{"num_hidden_layers": 10, "hidden_size": 128, "n_experts": 40, "experts_per_token": 1, "d_expert": 272, "d_shared_expert": 0, "hidden_act": "swiglu", "moe_layers": [3, 4, 5, 6, 7, 8, 9], "router_score": "softmax", "normalize_top_k": false, "routed_scale": 1.0, "balance_loss": 0.0189, "balance_bias": false, "router_cosine_scale": 14.0, "init_std_router": 0.0386, "lr_router": 0.00199, "vocab_size": 8192, "norm": "rmsnorm", "norm_eps": 1e-06, "tie_word_embeddings": false, "optimizer": "adamw", "learning_rate": 0.00384, "beta1": 0.9, "beta2": 0.95, "batch_tokens": 131072, "max_seq_len": 768, "train_tokens": 626300000, "max_steps": 4779, "dataset": "wikipedia_en"}
Below are experts of layer 7 (counted from 0) of a mixture-of-experts language model. Rows are named router (the router's row for the expert), gate (a neuron's input weights, with its number), up (a neuron's input weights, with its number), down (a neuron's output weights, with its number) and show model dimensions 0-127. Each number is 500 + 25 x the weight over its row's rms, rounded and kept within 0 to 999. Numbers have three digits each.
After each expert's rows: a language model's description of what the expert responds to. This comes from a sample of Wikipedia text that the model never trained on.

# expert 38
router:499508484448483461509546516491480541493535514504519472546528518488489522523492511492510488507501502509513493456437479468528497471535532505522499455501501512510445514465472469446566526465498525510495472466526473547480489515483481520480514510507480514497517513513497500507551501525499533446481469516457503523534513497494517483521505526486536502521470526515491509470511523482499505525454
gate0:504475525479543542465483486494496514488460497506475542495461517483526513464519510460521508468470510485529472539470502522489500502472492500513527509482475485539502516487527469478476503510509550455507490497507501529481517486514509521514439554514507455532518528501502469498472490551489503523512511471510470477504492497480503505533470539483494488516465541413482494482515499481507523453461
up0:459512513479493503479501526518534520537584494479493507509502484486505476523478496496455502553500533501505524513449477530536487471497487509524512541492520446501515532477478459490509488478494520515487465510495510499493495505534436508491533459530512493507465493486502471490483457512498514519493559478503465461473466532486481482496491524528492515491489513465520518540459500501474500442527
down0:487439445479485485507489492463495530537508483483469511543528529505504535457495491500489504510557512489515499487464479495506488536482488507474471484492530528561488484541516460521490504475448497524501485505514482468544445518476544499556482504518469547517503502490482499492515551485509486494523527524504508506503466486481486500512514532503512508484498504500457465503470543542476533514520
gate1:508455492526485512527482504512503502480497500467448492495525455491539477492487491479483490459526520557486495473487491503471468530527501533464498491532526492477485492521499485497518535435519563507487541551466497502507516492479490464493476503515534486508520481502471466505467517535497498559523495526514512453497544503488514478512519496500478532464525453501438512476487488483525492497537
up1:536482481489524470486489510528497459537525482529487476486484473550477492541505456505443494517461501477520486492543510523486492496526515447547477482521529501498514501509535472517525496509493484516532519465500529509539501477496488510487534505515541491558484458572513514476478515534493503527547512527497526503484509495508492486541493471553492497550477466500501517477489501498535514494473
down1:523481481479514489534545484497545544521501497460532496514482491510519518503503516515519492445511491496484492472531510487493476508491537495528494483504464511438494535472466482476489522513499482498542505445499509476469468457511483489462482539522469473490542500489482531499510486530521491493449507504514482544500513489465540508530538507506500490486499503516500438528491569536474506504551
What it handles: Pipe separators between header cells in tables of polls, votes and awards, plus the words as and an mid-sentence.

# expert 27
router:506503490443515490556524473484496535510484476519513522520512541491495520475486505494470494485496485523523534514490520488471471506452495532530525518485517519437471511470545497482478519513481449525497526491490526504511489468509552466544481468525439541471515473499519496460478516495529481515518474525468493506513480480516473520475510553498474457520482481529475502497519519462507506475532
gate4:499528497514505519519488567487537528495492502496460478499493559517522519553490523499500536505533549510496509517453518480530508509497487488481483513462502471504455468528530506485468529462487538515496472460478464476441547489501486484481480480532506528526532528459501511480530470541493514502491499516518521495518533530513483510491503501478534530482535519495513505512504444471495469542493
up4:538523508524505492483484534431517479516489507513479527497487542518501527527523457557473509509519511524475515499445519466511490501482533515472500495463520472520488521517522482502533518476495491521473480485491451494483531510484461502507504462525488530481496495494486539444509487572565516503471488491517513475523537516507500490466515492485549522469478536473462501532496493500530484505481
down4:492513503495462504491526497455492504497519466514448504505512520480459499517485484530521534475491490504497498527446471451490509517518502542501490517440475506542490506523499473493503499472496495452460490476514439520484526476501509473488514472550473519494513508484493522514502507467494488454498493495501500483453486471551561479476526525506542470488492470504522521486542566514519516466486
gate5:490530520512484524482542484516492552460490500529449528454504531518518477494524525491454466494530477479488482473497514509505488529507512495478500516440474495502510518461452527514499459505495496523456463533485517512465500480499511506490499496495501476496501508548511481504519512503494481529554544462481529533509550507442530476526490518516488543460525547501516521478485513478489473513533
up5:520510529490488518464495492477521487470519493488542542492493502533482547517508460489496487515484531475528498552496526475474485505512461479475504450509519471514514529494524490523455433507477512513522549531496502540511496507490492507476496508492516519477471522504479506536498512459490527535535469493484503535534498518562508523486482464504457539471479488468531470512533467479537497540478
down5:479514505488554499515448547507487457504488489511498479498487528487525512515498519482479474517529528506469486517447536526469519517508500488490502512509508512479523501514458464505505501508539540453501494518483504538519504493458489507530498476503511547518482505498484530498529510472497525544460546483565474484553519492522490488524504500478542514526554452473542538500489469505497502452515
What it handles: Table and math symbols like |, %, °, ^{, semicolons, plus auxiliaries such as did, do, must, should, may.

# expert 31
router:528487527481478493521533514526464502483543498512484540542507489501548511478535490522525503519485497505471513554473466520489486504490566516481514489520528519506502475516532540501460484523516516492524478471488519480498518483506488534523462480491481527447522485504481514453519507480516509477488499498479505472500498512497497545441516464439499514554467461553531506496534483483514518489537
gate0:495438474471515437452497486505513477506496524504507523509520508472474540548493497473499517490534503509500533481551507454503537508499504537497469489499523503506503465528463502551501440524482505492511519512503487497486512515522502484541471505507527505491477541525546502533500503515468468518493557468493512527480483488492521493479514538522553537477554492485501506479519505537480505529537
up0:473485502466514444469503481468493477529474523469468473522504490509524553489521533455506510487502472513500517492546499491486477496500507505510503472459497496502450472535516490531551507506431552496480487484480466489477474502538566481502510515496518542499504510515510491479503508488506489523520484517511530489491490500489562471499468466487528487439533476509498497491511490500430514514518
down0:525508495461514467500510518533464558517460468489502493486498497521478485475501509463552503515501470486456540528549537517540482511503470509524456499532490537495466494486433498486495477549481490510517506476509563495494495528500490494476528507481482488467491515468495555529514535536482496536503535522521497537474497483474540521508499437498506494526481507524497494501511495531491485497479
gate1:437529501509485512504470498462515540510523472463495519497529493485501515550492501500526498491475498510535482501530497484477486461501488477473477556405457471499508520484509477517519510503498500525511485513510477515513480507482503516507469459528524518491508466486469514490514518474500520538521541477543474471487486514425490544524482509521443443507487504522513509485513506505504497530517
up1:494501501528484520558487499486481516533496495470482490437483512542490542538489515484518525475451483473503496526520500564469456486497481497492479504477439480529464473492496515551515507497489502507485527528517454522508506530511523512512489494524491505495512469514475463549488491500557525478537503492493478483472524506482521510510452512522497474504463504527498506448539467471478544494492
down1:499436519494514503524503523543489450521495481490556502446531516511473516486543488478510537494496495515507464485535479486497499483526550511516511437525481467519507487490496497512519501517468509531492544488489529468503482515493470498492513469495527485521508475468530502552516507529537456475549478521485463453551475491467497502497470480484500499514500509504512496541457486464481501504539
What it handles: Decimal points and | separators between numbers in stats and election tables, such as 10.4, 1.600, 0.20.

# expert 16
router:491508502485520493462493520493504475533488460520494515475474513487474493498463473521488490499472551503494492514528531525448452500515478499519464539479480507487550476492504488497477533532452492497519496499484507433472505472537524465500452514517535504504523510502458509461539514499465458524462525528491480510482489537515493469540494464529536479480545505501442514490487501497499458504520
gate0:462481467494504482508523492434519498488496499502480505527524465498540437485498511512524489484505468483503527537505513530513475501506523438515516479519501520541508477470466508499471480497563511501557493496465495500491513475514513470519558482496479458519508493544466482497499487490502494519547502512542502484481505519512472462555514543493556452489516492524510487499499513523524481501464
up0:510472508546468505471471510520466532463503474485534531479460521466511517502505511520487529491503473503490492484521521510498524496499484563476491471533520483508488536507533477556485516516455511525469494504487513503479445520521454509445448515522480523482488481485530493527508496490496478521473495469420477507556474516507503549492511515504489529508512528508466528516479505471481497525512
down0:546485498499507497492513503496476504512523461503500535507478535546517482486551516520496472527518495520490520521475514532504460486523505499465482479497459495481470509467528489525520539500476450528516449515509521498519492530516478488499467458527501501517480483523553445540487505478468483521468507521537458530529465517573457474510515524520517507481486535530503517495462466510497484515505
gate1:465499491520511546487475490505526549469509487488486478503492463501523456489501516493472531502528517508518497525497481541516527508500494512515486461497517461534506497450489523466485480496529489482518498521517456486522474514485482468488470491484497515470442502465512541496496548479503492516469483531508462515535455491539498520546467487466504532526467534467547502465463504517516559466477
up1:531518534490512532516494503467524490545473514516510478495479546538493545493526514498545470467493480456563478506481526497504505488470531490476493521455509520520484514554476547459563523506504512527475515495521536519463519488494522520529500500508548482529502455520465493485490457528463498518509505476507507498475543461483504508496497489470491489490503484539494466525529521488497471520525
down1:467495526524494485510503473475510476494484543478487453491488521561502477500492505516485476483495521505511494530502500519520512462470482511515510532488468489545505503490471514467473486474460472492466495501489473522510474484485491482518477481494496524486486458505491472472520460454495460500509472491545549505489515504498506482447489569498499497550459453477477502495481420515480520540537
What it handles: Closing pieces of surnames, taxon names and longer words, such as -sson, -stein, -idae, -ola, plus "fact" in factor or factory.

# expert 20
router:452486499516457495484521485525483509497504511519490464520488488470501522511549508514500528480488502505466504465444517502504499536485498523525492542512494477518483507444473532488532505507530488506502495520467457462531545478463537482511476522459512477473529513492539482499499472465501512582536494493496494509519479504481523526453476468504487508500500505524447474540547519505472542476497
gate0:484501516530493552489510482484573507503497493515486492478559484510500466457488500477423490499533477491494522497503444467495498514465477559463534506500438494470490522486503492521555514504504495507477488464463481528496555531497444526499452477525474473492499512504480503488520529486484493488491477496505497490482527503532494519478513521496523519490491488501490482481514489454517495466468
up0:466513509505482503505493477508486525482490485518497503485474472485466515466493460519526499489481514488566497495498525562544535543517527528495505539503481501524471496495518466509457542505491517448456506479493515491496487492521464500476459519493480499498520472439504530452513538502510485526476522478500474479491521551498518495471553540466499512480500552527461478491503474486496466535488
down0:507519549488463525538458475495557511455522495503530550499564499481479511525479462471514539478534474503489493493517490453465486447501508476495519506489531506535507491509515472485495519496538508504493498463489461524518548460496496512495525509552487538509486511521493477504492488523488448504516522463461487518517486522517496460483511467516467509447462500503478523505496525527491492476480
gate1:584504508529491500486465547526469561512477515505504486491490472517510486506509514498488493497488525455530467497475497495461529524508480435491493479457466473476506485529478494530536475505452517499524461521503516476487525548494463481485511496528512498465502495493480502536504503477543540523463531469493499462479494520495515446487519529530527501501491549513498483501510514533539499510507
up1:419513487482510494502531462474511414508517477497511521514489526483530550483493480514503492526523486521472496505515487496513486471487488548504505507474534527525456505432513530476483512479549461491491528492480498505545497458507528517511509479468505474518500509492514513447489503490469469489535499511503508543520557501517483563495470480475499485497520477506507502503491488478463480498510
down1:496500519496516530455482514491499506494498470494471543455522521571508511465479504468487494499476510500526483539473556490526528545533519466498491505489491504527485517523503509528523512433465505497519492497485480471507516494505522528558529482443516526514463498530481502482535543504508488497497520484487487462538508502497501502516514508499479517477501476545509502500516408483504495516545
What it handles: Opening quotation marks and parentheses before titles, plus first pieces of words after them, such as Mc(Auliffe), gen(ealogist), es(pionage).

# expert 6
router:487486497445477521539488548533485488535519473513521453456520482544529479505467481474466503502479503504507516513522497521508504493481450482485499481550480523469507511539476493481454505504513523513516473518517531534463514510499504523511481488520496511493509475471438521536562535526485506510487471476526500494502500517504497479460476510536556502513479447489481528498491512515549460492526
gate0:527504516494507513493521511508482547492518458490441514497461531547503520503470493544492458502511485500487480526518481494518501490502478510555483539438511479503467571455483472533506514470502538495502453493496486478507535479525528500499488486470476525494491476476519498508542495501509501462518569519485502467499493493513538506501472466499460463447527497478496526508537510523503482495487
up0:471502518508488521505520510531518512435511506518535553497495497499469525524498537533505532517475517475485517492524513495484478513505498485517446525541487509530471490498505554479489468530528513483477503519509537509472482541496469491497475511514477516475482542506524485515504571477441488519541505539509478517495502555491495535525547513480489489495491477526499556497506483445475499533515
down0:482449489482493502500484506564496477529552534491493515559540449504540455516527530485512432479525506478553498510523506512530489474517503501523499534570512486516537487502527503480482481508462478503512477475528507492477483521496475514490476495511497524496459546496496495528490492482481488481481451475500485481512493531532447500484499524497518506492451497491495512481497494487502533451499
gate1:528532469483488477501509480481504505509501468520505481514463481473477525547451463512508499531528533517482546539529510521541505505471527528461457536496515487495504511501482463524448504515512487536530459513494491492513558491530461463501496474439487498539514523495530507507537507476526484469461475492484495484510482474487492517445498530507492485517484522460490511488534480515513458487540
up1:494479518485468543522482484535474500478543523522504506488534519467488521468504533495497486482499474463454479493467503512437504467495507481521519467502495499508547480479524501497546490467492460448508502512531536496524465462434555493484507531507509509471481469502498521503492523506503533502491493539508487547473461501510494482538504453483499458492530473521538464496498498536517513509530
down1:494490533527552517498568456503473513497517507500519513523501484478507537466518501517521536519474515513484524461516497497511481489555478500527502514460490505505499474475490544490467462476476502502454508490481479520483505490522493505466469537534523485483541505480493537484473529479528503546503517520479482490472551511464528475554502508472486492516460466513531505534487451497461539491474
What it handles: Number words, digits and quantity adjectives before a noun, such as two, several, five, many, former, new, including digits inside long numbers.

# expert 37
router:503539515472509469535508534532462489523507496545489537512521501580520526466494504520496508494514472497487432503468472472472475528493514508507475530520536559507462486508552532491539527460523464474505490506473529507462527544451502506502517480505467490509520477468451499516485498518474523465495473523507504521496508503537480481509495468488490514481499501514496474478500492507476493524534
gate0:441426508506523480526534514515503465467497494468470534489484477538453519506483483531521484495469524487554517494516558501504506493519494541555533554525494505509544530522522491478490470517511477511535507523510532506519503493521515485495481502530535497533514497507468533510535524498497516464478514520482483513463488519492550523503531501506540534502501523504475536488515497512545528503496
up0:562525498498469528497468474498491487529503511499498482477518501478490531527517523452490518489553469491481486524452469522502438536512478505478488482493494508503457464490522517498439533514507514490465522444507497463488546493487514543510489472496476478460485482497505444480477470520518475550496532481495526513489486509516471458487481517510489483497541510478534474478483504510466476536486
down0:547493506480493557491473536454451518477507514486490492473517508506489496447505499503475487520531525476491480480485466517477493543504515527467479467501520514476518521497547489510487478509509447488524529515471486531473505482492455481467489516496480462506557520463509513520447532503493483544482459501535502493513473476521528480517503491505469510528495500463501470522481441492496511477442
gate1:469457539477498521510513513495502490515489465513483523545519454536495488498511473551478526481522451486541493484499498511507505459553556513464459519492518520506491500467474477550531506507503508463487495451503501530505488455483522567505511488525478489546510480503489434489520518489521504484545491500517486528529497520514495490499472459464486490486518515500474543483507479501487521488532
up1:495484525516458539467500520521501470520495529528497514494488483470546524509495546489469521474517485502510492531543525524482489452468464513504528498493533490478466456493540536509502466491510490523473481468496490520540480490491508552469503497502498494549542495521515521557487510456498473538501543517523496503455481507536506527461485536509462447503492522499554510471491499504506473510516
down1:526499484499487532493511570509484493493473491480497513494514499522519498505507535478519527495481511506505535485471528529459482489479489487464476437553476512485504477496470536463510463511512489495482469475538490502557452453519473495539497495452532478540523565492525495487507531530492499526541490517491478511461449510494467519479475481527526477514511514516486504458462495512506515508510
What it handles: Prepositions, pipes and words in sports results, e.g. in after win-loss records ("6–2 in conference play"), season, Cup, finished.